Below are experts of layer 15 (counted from 0) of a mixture-of-experts language model. Rows are named router (the router's row for the expert), gate (a neuron's input weights, with its number), up (a neuron's input weights, with its number), down (a neuron's output weights, with its number) and show model dimensions 0-159. Each number is 128 + 24 x the weight over its row's rms, rounded and kept within 0 to 255. Numbers have three digits each.
Before each expert's rows: "comes after" lists some tokens at least twice as common just before its tokens as in all text. This comes from a sample of Wikipedia text that the model never trained on. Tokens count by the router's weight.

# expert 60
comes after: " ", " | ", ", ", ": ", " (", "| "
router:133117122114090094110118098115179105125139097143139134157101102104117123138100114158162146129175160117152123137133092128095106134177123123113142103110111062180122128128150111156121158127149182103086115106130160136162138144115129123101152120154105127146152120126136156155131097120138122138141149150125105057143107132108110137136142142149089149087107111095169144137160104146141114133095160116072115125148148164143136130110143097123133095096078095130176158089131117127123130112133091
gate0:124132143146093124087120119126124148144123070170109110136150130142124095137157111111122135105101124125150137142136122144172154121090059131112171102099139150145136134124104129157129153140112143093144111113147132101108146158114095090126141122107059100156163130160134116127169128155134105120117107118129125099146139121150174092126119128094102120099095169171099132108130098132105134116151153102187149105107161154169147125097123094122166103140138164138137116140099129161188102120099116
up0:161138154124118128133113105141150164136109115153132106125110138139133140112148139163140135097091131141154119127152082164132096145089098188142134105136121119154112115125106117158138124141163141093160125107138141102135108127177133127129148135139115128133142132110120143186167119172118146120100142109121114119169155154177138121084133155154099109134131146157145133146145142166097149162143188134151165130101202125186150119078112078127167113110137094147137164122126146116164104147136117
down0:099117107149120128172154098134142105150096166147136116128128109090140104115168132155150117113123108140114100109125123102097148108102140129128175111155084113122162170150098140142175135151150175150111124135146142182131157132123148101121115104081115153124105132118142120116073115105093113126144099136140111085093144178134128153137172103158097137110102117124143148107090078136128152145151179107144117152139139158123114123130086175107129127161118121115184095112128155140142089145145138
gate1:122144122117144164131118114079100112134119099169126106141149123171099150150130087137143096153135122134123117163136139130117110123155130101141144110131139115159134158169118087105156146168116117143136126124134134124115133086117117112141123196146112124096150153163149138149127122109188139121095110098143062105189108140111138144134129122111125177097073130124144096146131106135101161147136116087105133143132099154161137123156087092182139145091120113113088104074138146115117114128159143
up1:136156126134139080104130109141131123165112088149121086135141105115139114156135125156150071118133116097138125134137097072112154123131134141159134130120126136094091149151130110069124067093147119168128145105150138102137111096078110093161118126078154147132152124132148156096121157108096119088121114117135130083112139080091169113120106152154121111145170152139095153116108088164122106143129151121159141151174094154148084144124117141134118121146134124102101155144120137156126164122144112
down1:109154093136153144089136149156160140145114132115138136146133106113112130133134146156133105190126129162127177140088118132123123105087100146120129143102127127155165132157143082143113110146122090116148134086160134131119116146136108131185149154158165091150125093132101151079143145150155116158155127158145092139133110141111099204173123111121118116130152098120130128112079151134082116120136134130105133137105125135155093110153137140106119148157118152149092147134087073124144077166120107
gate2:118115133075142147116112141099154130125133136133129150107141125154100085098136121133139126131137159092158142124097130150086137132061096097137135102106137121116152136106185148175116116159185163132102091156108090104122104128125109166125160109144129114161127188135110115127098129105121150128087080108118100129131095102138087129154135127137161129099148110141127135113109131142118124159135114110121117135170114129152138166107143132108117107126113183210098154132081119164140125133112122
up2:115130127121124146134108159138087165113091123147137132137114072129139103152128126133158104162126175107102116180128132171164097118144121137126157134083143103095118130119103158110159127071107112112167087125140152114111090159094128107129138133142084138167136100112126135154141120153132119154185127126110148117108132154109096119139115140130067089114087152145120115180152093145142135082109127123116113135083092154138110170114155136111131123134116118085094089122162151130130102134123156
down2:136117079072111132163088139107169123112163143079086137112128122130106164081082143132129154139150129153142125111129128166082148137183160117133126129164152141153087118099117126125154133136107141145121140128121148131105149142117127121135101099136134129123082114141114154128129118116171162096079143166145104136122114080137147102161123163131115087099138125145126133165133145124148163143150096110168105185131094113098096152098112165132088097100147124120138123130111086107141147149114107
gate3:105195166150126101097109078085133188084144097123154151106131147122100139133088092119110143131107136113166138129120086137142136162132143140165128076131106148141129147114183125180117114129125122182129117111092146164129131132102094096144093110147143117102083130116159145174109144108140116129133109153137103142136168098111116158124125120140140103114085120131132147161087104114115094160118106138145131142124115147138162115135135141123124126104121139100127130082120099115123138193103127
up3:101168151158119125092137134100148163103131109116115127114140175131093134130091104121117156098129101114166152129117127124157099120141110103135146121167096157141130126155119122165115164165101148144100120151101123159150109122098099086161131129128073136086084108152147093119133137113135128147127151119104131149145149086093139146109163137144152080133058165108125142129067093109108101093132102128153104129125137110137167153109125135122122094153083128106117114128120141136095168176137146
down3:123121096113139069140149106194133136194152144133159133096133183191121132087137108133158092155076088139172136139118129089097141132137099140145098164146113121129115192104125155137119084161119159157163129090089136165132101132150145125131113133122117141115133121094161126116162143135147120136074137109124112145103149120146151091139114118149149155145118139127123125144129119112142086099163145136140133101167128128144145105113127131116117083091139144170119111123154117124122117141130122
gate4:113146107085145127144154071132177174154110139084166130127149102091157114098107131140094132137076139114155131123136129161090100143145074134112089135121131096104146149064116139160130152115147130113122166112134146147121117137124089128135127139145148109131145147154072148140137122132142146116125101144160059135059128125169102105118106135120146101112147132088151070151125154144136127118117153114143178131133120136147110112103108137156179131151131139129121145152113133142122120160145140
up4:101111143090142131120132120123150152113170137137098169153137132109098161139105156141097107158101120152160125159162105129067141148152145140117124150120139107148145096120174125146132099108105136135149140109119119101137112131131115149143131169172138129101077168121142169103120116110181128114168116176108131159119117122127102150153106127130110143153162161123133158059140135147127099130122128142125174141132161149155118171094090140168103095112142074108143138130119115176140153091128161
down4:117120107126131100119157121156134128090080158124134136155135154123098099108104112120168105123161096137101145160124120137125080088147138117104148142172098143114102106115078110134127157173110106152117133111161129136140128128128125148121100186116100138161108117135114128116154129167166119151151078129113088170126145069174094148116095127099125138085136133147129130115108118146128162109127144158107169177116122130157190097095123112122127144115122132166104143154175121119129163118158109
gate5:084110126093123118106146094140129139098120152116112136139077133139160128169150168162126108149137095131132088121125130130167117123139143129160098128131137111119129100145150082109106123158154131164149091115088119110073099092107090110121152100094128127153105124106154085131148131117165131119117141165139153136115107130120090098117157111134127094119120154113131127154130101145134094117150152080116122168197159073131112120146141149148186133082180115134166143121143133100114158132124133
up5:138135144164086126092150129175137134132148143109106155097170139128092115096128093145081164110177150167125153107153114154098128154123109135087143140157154132091134118144102121118120117099156113127122157117166123096146112162108113139152134126117107114098132115074117106127122122111121160119120068137141084144168112120112132125120129098120118172095159160107133139108141148139117151098155109085084144104125084104154130110083118166099146094135125118139130140121089122122103071159114091
down5:150126112150121133113145116140118110157108168145156120076096073151127161111104094126131116137182133074148143121108087144125131139122149134173114105129175160142129158135144116131109109084113130141144140146099129146127118126157122100153143148074110075158117152158140160132164121101116138121184122126138100128112153080115148146150173121117158173132134154160119126041129133141126124128124103121113146164163111124141152112116106103073097140113118108121119151108103142121145103130156134
gate6:077158143153131153161084077151123116089180136135126160107150149091111135120107140104112134103126072136132156099105117152135087130177122141140163095133118163133111087079151101118127118106130120125127118179093151125119096102104088147103168142160135165129127159128108126150110118137146128127135121173144131108102109133108113112172146130184105121130139104088123126121132132127139138143137138121117134057136083121142072108112087089152132125138124109127135083142134132132133159114141130
up6:159114117126120121080135147076112160153075148112119105170092145126106143068129123151154102138135138149142126124125115114116151116104167132090152166145136104076128140148117083150116200093127089146130121088138069132147101154183152121154113122144116117103139139091134085104140136112120104127126125123139115131112137133131128127110149135138172134124160130156122120108145138170122096125131129156119169141139161144138187137127158147137150090099116165128093155111144117127158110169149140
down6:175150153139108123121090162086166137121117105127128129147141104120141101127190125140135112158123110109144125131125133114160181150123121121133151092119115140112127133070128122139164116092120092135133163134142152177150130127130144162154121101097145187123092092128060089164083103141129147129144090101115082126119172196129152124129144119142141106157112141140133151152109083107171132102151103130110107130148117170120130168117138144164154125125151113127154116126132112142116123143123104
gate7:077125126152134156116116144090144155154143128135143145159127145146131110130134162135134100120087149106150145192114095146099113180128128150099110088165153051113175139116118115112150160164166111156099110143112150113178126152102155124131092131137106158120129104134097124137129142173113125126102127114180146108127142125114152104084116115095134151092132174156091143130126123145117137090134121154133130138098135148137118092096153128127136132149146170160117153164096109105088102138149123
up7:125083128153112207076117146154137138157128160168120081128147154139146133138123147142134122128203151122175136144188127127132143116117144130122180094112137175123165083140147138130183103134128126131148133168159100108133147152132109131111132129125095123119165143109137117128168158116131134133106139102120108107149138143155176136119146132162116153149172123144113126154116107153130135087137182147143143139116103134142140129156131156153116101119126080105160132129131134144114121117188151
down7:098151136164195100162087115125121155119118115125168106148136195109103135142093127093141156125148137140110090140138130173134154146138154129107106167183093128144105142160140127156105107131115108140151131103133112083121162133109137088134107113116140178134122149115102130132156143161117088132149138140135112123157123120107104126097108091112113117138130125105194155116117100142049119162151102095102123141110149079124117151131126134131154128154082161143114127135114126140161112114123140
gate8:146140136127132112108129146098083109154143119132101162162153093101155136114121132101149162140135091143130128177119112143164152107104146125158160147139119160130107095166119166152106105138118110107119091151161142110112112157127148104106144091110126119156126196183174120122132119120133159147121133148140122142109130128117109130133133141104095116137123091102130127168184122140146123119102126148143125107147143102149115136068174094087158102080112156125156159140135105111166085155076116
up8:146151124158152135132091131148149107102103136145154111128131132171114136153100118117105132145101075081120151083139118132147114148087138129086113099140109096090143139118124123124155141133121169159164113157105079142129106107171138129144087171126154087082109093104105126117139147158065149105137129090140114125107122125183122142149109111163174074116121117122094153117115087117130115142140115136118141133094105148109131119162105127131157125126116124134074115177120107119109181123112137
down8:121146149137143148132077111104134118134160112146131101128142107152132143083146122177121126148070144126103155136095143117170086115109149124137145151127119133115119115111102112148126129123146139148132156126071154104098146105112128094133135137137136137121134114105113157103161109132142162074163130171143132117097141105092113133108134121039123100125115150097147130130101164147129149112140085102102172142120094090120121124157098100141107121101135163136108149137175124179160169174116160

# expert 10
comes after: " | ", " ", ", ", "| ", " (", " in "
router:117119140143105086116122180109196142118153143137142092126091092114127150162106130168151175106170150101169127115118082131126119135151101122117150101127127100154116116124123119147110154122124143108081107102119126124111140095129128142115185124157104099150136108123135135127094107114105119116147154130132089073142114127104093149107139127130078156099108108129115156086138162157113108188100147126113129108150129162151172109128120113107133114098095124114180139135168146128162150093145105
gate0:121095097158179137124095181149139141134161145105134115077125120135171111126125130141162083123161142102133089106124070074125113153137114136133102138110105149155094133095157160115120131147143100144151127097113103123161141156126106122130153127110137156079125125130095132135069080100121132122147121118114099165137133152141134130142129164112131136160153128113117125118142134152094119163065142111141111096122124123137128140128114120090138182139073174127169121110138137117159169103158110
up0:108082129115148187109123138131123115124138156125107108129127087095114079114114131121147142143163109114159162083126123160106129136125125133110148107148094112107111109131151134107140096148094154063133093167106113123125103096176133151130160110139107151117120098140131105114151127124168099093124105105110137101123114098115114139153141125131110123119109092106149158140070164156165164143144141106111104146109119157119169098129109100137138110096073109173157138174112145160165090109146150
down0:123125116120151114153104117149113130093139152157171118110096106087114114142157126111086088126224135077123116165137135118094141129137111151140135153144129129133119083119150101129170097093115100136124144174139130141158162116142143153114130149144116145126133096119138139133135098111094113121116137129142137162117080085154132117071114095105162137103140168110120156078160143134129107134170133130142124110084118093090125108155110126133107100162121144089104154119141146115118149088087130
gate1:125138146108103138160148152115141131134111079139121126113125102100110149135114123178156168106106124130147135150119127149162106162120119116136103126107104120128150131139150118154134130160102092076159092115139156117108146113089118104070140153142134169101094116179165071115143130163107123108159105139093146110101155094107140136109153108135098145105127115089137133112089157107131148093086112151147140075158175083121106093090157103125145094154137143127139145119168118151145130146108126
up1:117099124120107094120136088131137103136097103107130131157142142096135144145103145098090120117147159101106134156118149141130122127134131168119131130091151107096182111120119129118131130097137130118107103096120126141163071111140159137142142111081122124130142135105160148168134097125120144107152125115136154134164137181149122085138168131123148085114129111161151127102171122132123105133156096102107134159107080099186147113104117129139121121082062171146067088142119169150161129142126153
down1:114141096122127107160117143144110105123138153123155086147114149163134117131159093167150151214132114132183146152116126153155138140123179093123130121161156133146131135115150140143119094123123125138155118123118135149101145058155150119107094102122146118122145120154119088143145097129163119152116134139140123145096119114116113140080134137121142065123124131116144091127141158163178157118143088119097096134158094079119150123122109151129141139143171108142120150111176127160161137137141178
gate2:168138136114106154157125102164164151125061148166147124125084120159140120114130150160114140157136145160154101149124118138113193143170116153142133131163173109145100166150120091103136114150160143119095137101126160130162121137102126102151091153123138131166099076147123105127114132125114082118118157125147081105138100100108114091120117124170177110114104093137139131131133123078135126110122125155128164109145102146139169137115106109152152143146126129151100117119149179105121137108171135
up2:121110120106123160115129125123114121134119094172092134134140121122089112132088118069166109114126135118143150108098139148112117114105120094122131138151157155127147104113134118125135114113108121120119084127193126131110152097140136120144183140120104158119122112104111077131123152183120101135139154138114161165175139147138153150109129147093143137120124092103075131135085124157142170117132092134149142149118134167051111098113134119149086098130107140142117130117099079085089165168139118
down2:130100120151119121166107164126163102137102114129171106101110096138142153125109156157128160126191143150097149155154110124129147146120125118104153144145147139121111157123152111143142159114151161151135135116104139171134127139139103087110124175124171087149126119150115124133143138093117119148172108120135127079119140158098047101113133127133133157092151129130151154124093122112159104127122172121165168118170119155199177132149124142097129130119142127135112108148151152166133087109120110
gate3:061178110133153127134114155117125132123150130114112106103138072150137113127115128195130122139132157119097146124091177127111106134131143172078118140112081145145126136114130142140141135134111130165166088097129137145106115120108158113145091117103155125112097126133116150123120139130118125112109124154112124149188129112157099131151162123171165095124185084128146161157131132105130079176124137129110122115097126127086095128115106102125192096111127087094118132119127137142143118128163141
up3:097140130143103147155128170143128136124191102132113124150146127124113089154111119135144137159134146112099143147079163151135123112145124093109136150118081156101131157102136143145074102075131129122162104131135125146119125117142102107148120150124139149148116157148114132140164119075123157057157150114111160139150115123114145115177131148169126079142157142111116166155097126121139108162123187094172130134107164147160131162137153128149142083109131109124121143134156108137165172122142146
down3:106099172135160128108139120090142141131154144113131091160135114112102117119127107168168123130146132096146110146122101144131122174073085157124136132142157106156130159121162113085151113126131106133142085108136133120128113131121100124157093128149129180106131138131130163101116069138105087111126172083120114164140129104145128119121138136116125169124117096141117153136078157125120136121131117125138157139152133081113129136164125153141127104098048195148123161184130143138135143142089138
gate4:150119126104139086081114094122139088149108109075108135138122126116141137126164169135092133150096078126096124079111117098103141117120068116056129114126136154146140138112170171100155105109167136108126152113118147096157146147165092131114116145143144117122112096162107150136133091090141115092128124115154130125146123151111126137185152096118124099114130132149162133107106140131145106131119157113151115096118136143136158165123122123131172118167125140147141116153095144141128180072155135
up4:154123132139142135138135124127114149139137126201148158121134111112132114078169115143122121148145083116114099152142151130112158120099124148175137211130119163082133115136119125137141138131121141120160121119113158139141118114116104157136113136126164107122131147154152148138142129109126130183143131145121129115158112150145118130136146142090114139132147095048099155152170205113126131088114097138140134159094088116168069172157123122137096141146145108116144113141079118127104119115138112
down4:158110110111156114111142114145148150124134105145096114129147097089141152127115108108153158128183149149143174114159152108115103108149105132133159121113123137141146139125148150139104124126122123106148149145133136130094101123125107130107122126137139113143142141152118120124098103137115079139186100147118077121097178109086165146115074124150139104100136119155133090133088100120119097118106130149102174103190102156199124112157136118144151119187062111121124126120118096168115100135132117
gate5:157148118129090135088122151084163165130164106127147149080096106128145145143109138138096144119167144152116102100091109159135103134134127128114132145129132111104073134137091124101150156151090128121152136132148144116146148064127087167164137114107133124122124109117138149140127116052115140108156151085117128088103153163122140105138140098141149145127103160122118106090112146121110089112174140150135097146150098124124076151106135153148119108095104114169148096130125120144148186139141118
up5:140106122143102136092144194127145165119161119157103149099131142122115134195119155112114141120144102141127118054150177143141128117133129164083157144131160114104138058138130144118143151157084133117154147097099146123186143128137148150126143129182106121134125151118151138108106097142105138112117151133135149103077115158147148109143107117127138111126083148159153120130124134136097099119137137129114132119152119122175090147129160149101139104085134146157097109132167113145113159104093126
down5:124166129101146119115137154130079135130133108112139143085130132089125132123136125126086143116156100124127068102138167119120137111108102138065142079127125063139157159121116152101121119126112123134135135143189085128163134143132104158146126144130124073148169165178136134141146139151121120104111121160141157084137127103095133136108115139129139139144140138150096091097136123135166068089146159141134116106119099135157110107125084127111186134109136154142106072142136136106106113138131110
gate6:118063146149105127085133148155159154152184125098101128152090130107152131152084141146154156148115120113104149120118136111145100128156113093135194084113117148130124137130119106141145115107145129119115148136112087115065131097099129140130158120140100150149133127114102117118099127110141180083147147157125096105152111109094116152109129141154128142141096108119112132098120177146138147151117132172154126079094107122183151131086122106126157123108140144121185122153130096157150137125153137
up6:124107144134135135087119123095162113148144111116155120167099122114175143131103116141139150169071111129129097131112133106155144120141090107143181113102120138151135100143117106142135125100129128093125144163138113166073123091147138151116121178159123095160115110119111158099141120144182149087178192154155095097130109126116116165125122118141141160119147099132103116108103177177135123114071115135162154084133141127123110123115115117127160106102154129124171127146127084110144127112126132
down6:135183130108122139118130110158131138123148143118149142092144129118121134098182055135157137143035121164127129124128081135134105105127125104147099119171145141118101131107103097131143110151137124108089115151115132129116124128164159081128127135136182101149129164147179109142136139146120074134131144128149129146126099216141131137102115104166161137129120115146144120144129128101117114104120092115102160111145134109136153132118111149142105062117098143152089118113134115140115136141133125
gate7:110101124160111122113176132132123129120143127151111120142138119154109134135133104128163119124159149149119117122103102116142094138159133101079143191112131105185109099157125113160135084159105131141094107082128194105094117165109136132103115108113154165131074129124065109169095136124126156135120097142111116108158108116101096103088170113159178127118122121175111146120121172130151158154108121110136144128124119120121166140105128136129147131123142150143150079089160131148114112104145133
up7:109128080168129111129133137141137185083124119140148136145107128100136160101096129145182141152153119149125124097151138156142125120137141129097074166094153156124143128132141114126079135176126156107090088170113148117089137110153141113165113119126133123164082141157078158110133123140135122143164141139123142166127128149109133128089129152080166129139121102174090135181098130118108162114113130081172163125122138117105154115135119119139166149136118140089125106110151096134131120089133108
down7:081110121117112128155119170160123123110139109114131161073082124097097146149124122140108136101129140131131121130145144102173143107116108132112139150136135141144122129137140082163165125129106122146131126111137136140155123130112102107123146125139097171118135126092126161120077111147087082111165136105145096137154165154084176098119145124101145162135113131123108161136122126148115082095120134120116092099118152114147129124112101153126207159126098104113116107096131205136172117172099130
gate8:064074116116079127155158138134089141131164151162108128122094129127128128144077119131090132108138124119124131120127164130131138148093120096102136153125103172141107077107147141075107141115089124107134085119105130118111134128135091110145154140136119145106112095142095134085139088140164125097130158122121153109127142118123191156136131063099136125102099165119109146066113097130108155133140163107118108170119077107144123136131132124134115099111139156140121159121140151101092115110123134
up8:121139104143130123129170116153155151100135131160133095130124113125148136123167084156129142101135100160120144175145121090112102131111128092167148136147148108147148105125112120167144107115102120119104145106094116104140129134119095109143111151136114137097169134120100147111069083149146086105102153139108123129097171114077140124129136122163095116137098123076066092125162123056105144134109122132112116102160129110119159132158145063144129163114125113145138100104146135160123152149102128
down8:132126123153149123185106142171105117098121125168140149144130137144113130121186121137180106114140131123124151131168142161125126133123122141163171139102137137156124117086116092143111115176117133145133151118124088123168154108105115166127119130129137110101115095117140126154147120157117102106133107149211130071112111106116067089106125136183118165142133145098091112113153147138120158099116159144170158122136125115139116169124136084111080113127155095143126125108155112156143151122147119

# expert 50
comes after: "\n", "-", "2", ":", "; ", "- Country:"
router:139121137149093099111126122083141146120171139164114127105102124140169107137089153118115125119209137089152102137141134112146153141141119109135104133090160106128108126129154080107075120073165169130115103116125164115118163109122138097092180092151099132123152120109155145172111127132154103118095123102168113117137172089131139116122164153131134126125125162112134113149182155148131162167107091097115116119122128172127134147114147104154144106135133099145159133104121133120134141098159127
gate0:131119117146114162140118122144148081137163131134092124167124161095093111104100147143096109146114133112160126132150170125148130144120126107142125135099136072107096125117153065106084100141109120153163121116172109080156150131140132153114112136153160126151109131085128168109101114175145111148150148135135172139157123116128124124128129118096087155094140132170165155103092116090123156159107117110138127136135123161117141128141130147110112044102104086107111124097135142111137093145145103
up0:102121099135156135139167098132098183125082108181107116136180109131103094140129156084183083154120108115136110119097135118118089133159120153106148123105138107126096183166136152114087105113165090150138114137105135093135112120097089158151122085164139143118133144141115134126133141172153111130156130132133079154152156134121116114133096140129097108121123102105146142118150121128120094196101136140134145129150165129133144140138112125133099158110115108138127097118119090138131154145187118
down0:112110129145169127111128155125123099125118149143164162109111146110119109112096148187124175146108151100131151092104148139141132071106132150101108106118119134145127111081120116130093137143119126121110123081181108139138144138113123135152129107155161117105084098116122155132120127167147093112165110133131090117154155148112118133129139118125154123092176086153121132145116137145073130142095183144121148108106164129122160114137106124126086107177097135131141111185092174120159084128100117
gate1:131179124137124098120108132120132107114103127103131127111090110156155166116167148148088112135125121107117091151130117140089127158092169118089135118116133124120137138114160097157115103128160126110117130155170154151120157114139090130125178070160110139137110129153148162118133113150117085188137115115100105062119129146113133135109135161160131121089121125104151143131118174144078148121143106105123177145153155125092097117161165148170121143132100095131168163125120158118136146155105151
up1:143132131138139116124122108173099090161168151136122117157100178121140134165174127133137089144172124139119095110150094117155090129107136121111144112143104099109137174130162066159122145113111135114136085152223124135128146115143106149092126119164145130085110137136129136136092083125135130141125153154112165118126114128135106129162080099119141115131154137125129131115141117158104109171127095132153115143130110121113138122160086155107178099101127103139142150105146119136180092140151130
down1:119135098147164095106112133139121158144147102095153155134137165111098142098122138143179133123189093157126101124098113084114150081128098133103118162135137094120115153174124163103125115096140104106090130142105156132092139116145108114120102114089107163106154148127107109137136103103115109138121150114144120135105118071114096124139101100127063105161132180135150103136128098113103108140151126085119163162099099120120103151131135141077153128161158175140116116170116132124125113134118115
gate2:148098138126096128132117115152161148119125162133093156148125125121143060130110095132149157123179101148123114124152104106143130152125143103136147103078198103091157105132099098124170101109119146140090157146188146117117116118133144104146107149133101145113172100149171110139118133093088166124124119136150155118108149122104143131117145141119141102127144106174149159128173121115159127115116145131105116147129075161150112109107067107118113098081085109116150146139093129137119141122118119
up2:154125143147091149119113147099104156141125156135145138148103120105150108111144147117091134169166109099136218104116081101068123151155101121182150103121131113093094118117142134169187142108103134131140141113116114126096124164106154087118149115155113115137141163093159112138127124129111110124143135156163116112152107109096189125149130147098123121124133101146126097126133170127158103123114132108165115156105173155092124129119159115093142153106109132166105121142138128125113151099114113
down2:163116112072120136097147118145155119137065158120139118112140152124137120099105098109066115136157084145122129112119095085121069145133130111123147100131134147120136144131088102090088076134129142152129132101115110117127097094161143144149138132162099146135124110125111138111128127151123149095130139124127149118132108069082154133181169145112137112073115121163134155130165121147110114106131126161153105139119112154086169125103103122092119070092122130129119098111117119106158153121119153
gate3:112117126124107151156130112145140093125142097135154124139133147132127146166157107146130089077124150165134135113140103150171128112110125118121167068087095128129146136153142137113115120147178164073136145153132110121136120107131097176127136069129124128160136187121155127117116135148165119152093100157082133137123137155062123118152129102129133136106117084144151151160122117134156109151118074150115137169138117128185110153136159138114144152101155115114156130103158165149158121098123143
up3:102120110123110102144121134134116111131158127088111150179133115117133121117146130167153097068119171152136162126116163140163127154103144130112106159098143081105185133140120109146127091100144138143126101139142148147092135135140174087088136131121132151106125107121150101106113122099142122099123127163111113129123135135143087111129181077142072136135079137105170136127143135131157132187133105142100097129138155171161136081148121111134141120126122104103144130157121128105084123062118119
down3:154135151127112110152139149120083102099116140103158144166124138122141103105127143091140070146155120117125147124140102152097139114141136184132185063156123098127126092138110142125135130116115098106148125136169175155124127124106122113145187166147160112123114133105158132070157152143144094118150088113133151099137145155121124128151078122170133170129154158107119147149125140159131169142118140107112142175110175138148085131142153154130097147141124096124133115134103097129122125083146135
gate4:130115145147128104108112088130121095138134140127146120145124176114131102160094131134140127141141126121092193099150138091121145108136110131123127123130104137161125138122107098158153141097157141146111118157072096156110144139110135147141132063056137099117120133141123102130115151157153129132137128147145139133104204145118143130215146143105143108089145147097136106147174106110115161129110122126118085152150104131112070144132142141120070103113133110110107137103117127149140115109091140
up4:124157139143074090109101146141118113131109116104102128194138156113097128132094112098150103135167148115108172162133117135102090146151140130133142100112096162083094119122144156126113104131112133126127118113120156141194115120124115124127129135163096104085170144135159164135106186144142134086149132141137155162149121117129127136127118118121128112124161162102141085127140170053143132113159129108126097184134128085096100102154161166136133129120139134141128133147156094133097108123123122
down4:156153113117106121157167094170120118136106054104141130170131155109124166109110157090136107135167155118152132140101146134128140076178182121143142134099104085154132123145120141090129148138107093126114095102122124135132118108128068120112102131101143101125140096122150155116108114108134131099101155096139156131120107108158138126111163090125121151171146124152100125137146104131146144146133123132086109131164085144149107092145092147090125134142170104155083108145139112170104132093117134
gate5:133127108114139136145130090114143097131118107167106137133139176135124104160118127135178119112187140117115127152131139118142154092123136135099146126111124096146109138146132146130092159149162130132127082122142131126153162146156149078132126090111112123138151183127163088114139089108142175096126131135138129121098147109086156137069143153161082136111158115187129133148153105124129111114134100139148159157128122151171191108116110105130113155130133106058102138118147144134102095113139087
up5:127113121154116124127098153132099134131133123107112138104141122134104148115122137152125156100104146117114123136147151139108124148140169133119125096142078184117134082128092123101134131078108112119136147131157122153109104104124187137107083124113143092135087116161113130157090134125070118126176101132087072132158126141152139112165139095186100151138136130091117137125127156127112165090093161128087093103154116123143096121101148163104146148091095173118136103093128108109100115137159119
down5:111140143144139169121121143122093101144115139097136123155130090136103109116153130135172134154118137140120166115110100112122153094171114108128162135156087116144130115091103124149135119079148142185137150142128107102066103098130143139114115122143159145126142117131148143177113109144126177142135149190096123049094132135123126117084100114100130140149144170169138103107114122085143126113123093140092096114162131155154133154131159110144116132149150155109138162125186149125118138104144116
gate6:133119160159154124110174120119083129127170118153156107086134111099125125126107145121118113135133096121124146144122073151120131124137085149118104144144123164095116166120128160117111139102122100136100135112139130151107147103120115105116153055090101138137133143117107118134131149129127145129075161172142100103128154131149137139151120126134144096102163153123161106072077126145129129149082131168144153133107076196150102121128120131157136161158072129143145088093123153134128106153109124
up6:143102155103149083143121114143101127165196097103141107156125119131121130147143105106155127121117150128133118123134106141099123133106151130085159160135111117134149115112083152127128137162158122121140118152120122123154140141155077133143097123136122149137113072168165143154108104090100124129211137118151114162134127172198106148128158139108114116150124153130134142165118112134150141107132142100130166120143149075134111138157123120139093141146115137155174118195167106152125151133144103
down6:116159128152115120140115156137147105107139161177139153117139125139149147136152093113081144136069115080134132107160145117178154109080171110135114098120164175124117156134157105145125110122087127096117133086130139135116125145151099113104178146101149136117110134115132113090120137124143135176150162050111158122153166138145144154122116122124127124103150154159127077160106141144139131166119098110151119135131135160096119146130155160108116150093155120089141124164141108095117163112117114
gate7:113130151147122112123118131124089096094098127162130152085133107091126115120139148168133117135154184124100095132142095128091103185121145179084169124070120128124122127143184172136105100153123067114120120135111159133117143140158150134136151102105110105136126131121117138118132135158114104121148118136098142130142149123124171090134113162146139103119162133118155132125206120134118128116096086157137145151158149126186109132121120132105126102138137121167168149131114168097126174122127127
up7:134134132175121131141135141141149153115102118106099109131119109174111165166138133099147161161136100164139081133104140128092157104103170136121087116143123118114094126123133098104133141096104114117119090113159112143104126116109150150115127140136148129134147140101145141095115131125131087122133110100142094122129114154159175116149111149137118109145123079148067120075122064106153120071164071123088105132162151151114113111106117076124134127152103121131132115114146175119085162135130093
down7:153087127107136119087163182119098160144166154119109100176114063166151150129110117162114153149061113143112094135109123125138096148139083113125140146116119159133112156113145111112185155109136160150116102150140094144112131113119111097101160113097081134110118103107146148096094139086136121117110143094145130118152099148114166076092142141149122166125108150133104117134141137122142114101157119125113158120134108108109152109088125127136117114131111117093127118112125131115143056110114136
gate8:105104113163109105136121145111146153177162149108093093132119127091158097156158106110134137092173103164098119097123177139149169117128167102133127140111132136116146128126124144105138154117114146152124129099107167144148130149142160132115109156160121121175149114128099188182115106099131111090131111185112105140107159103157158092136120118162108102113149083106128109160119145131139136129112144119124103109071100151144118101143107169173141148169129155129143112082142122129137110121134114
up8:136110156117158143108152124121176157114115099180107107130112135110145157122148163145133130131151108110134128108130115108175169109123164120107128139144140113106140164158114116082115139099143143133114094096146075113132097141074120133156174100146126132122179179137108133130103177095135148144170075131135111121121096130094125139109156082160110113113123113123137109165076152129116111087105139131142137099127123094142146164164131121163095094130129167129103144160151128131088093130120139
down8:143093129097129095151167132128093138136136142149111120155096109125132172140108140168132139073102162148124103119092149131126078147145093157111124111147102119131105128162126145161139134142098128085127131132115119088065126139136107162138143131125126138112164118093109150119167136126108135123137156117095196086115141098094108117103099118137145114139139109108147149121106120184112105092122164117129163110129185120142168130175099089101137146106148124112087107132104144096153162139112102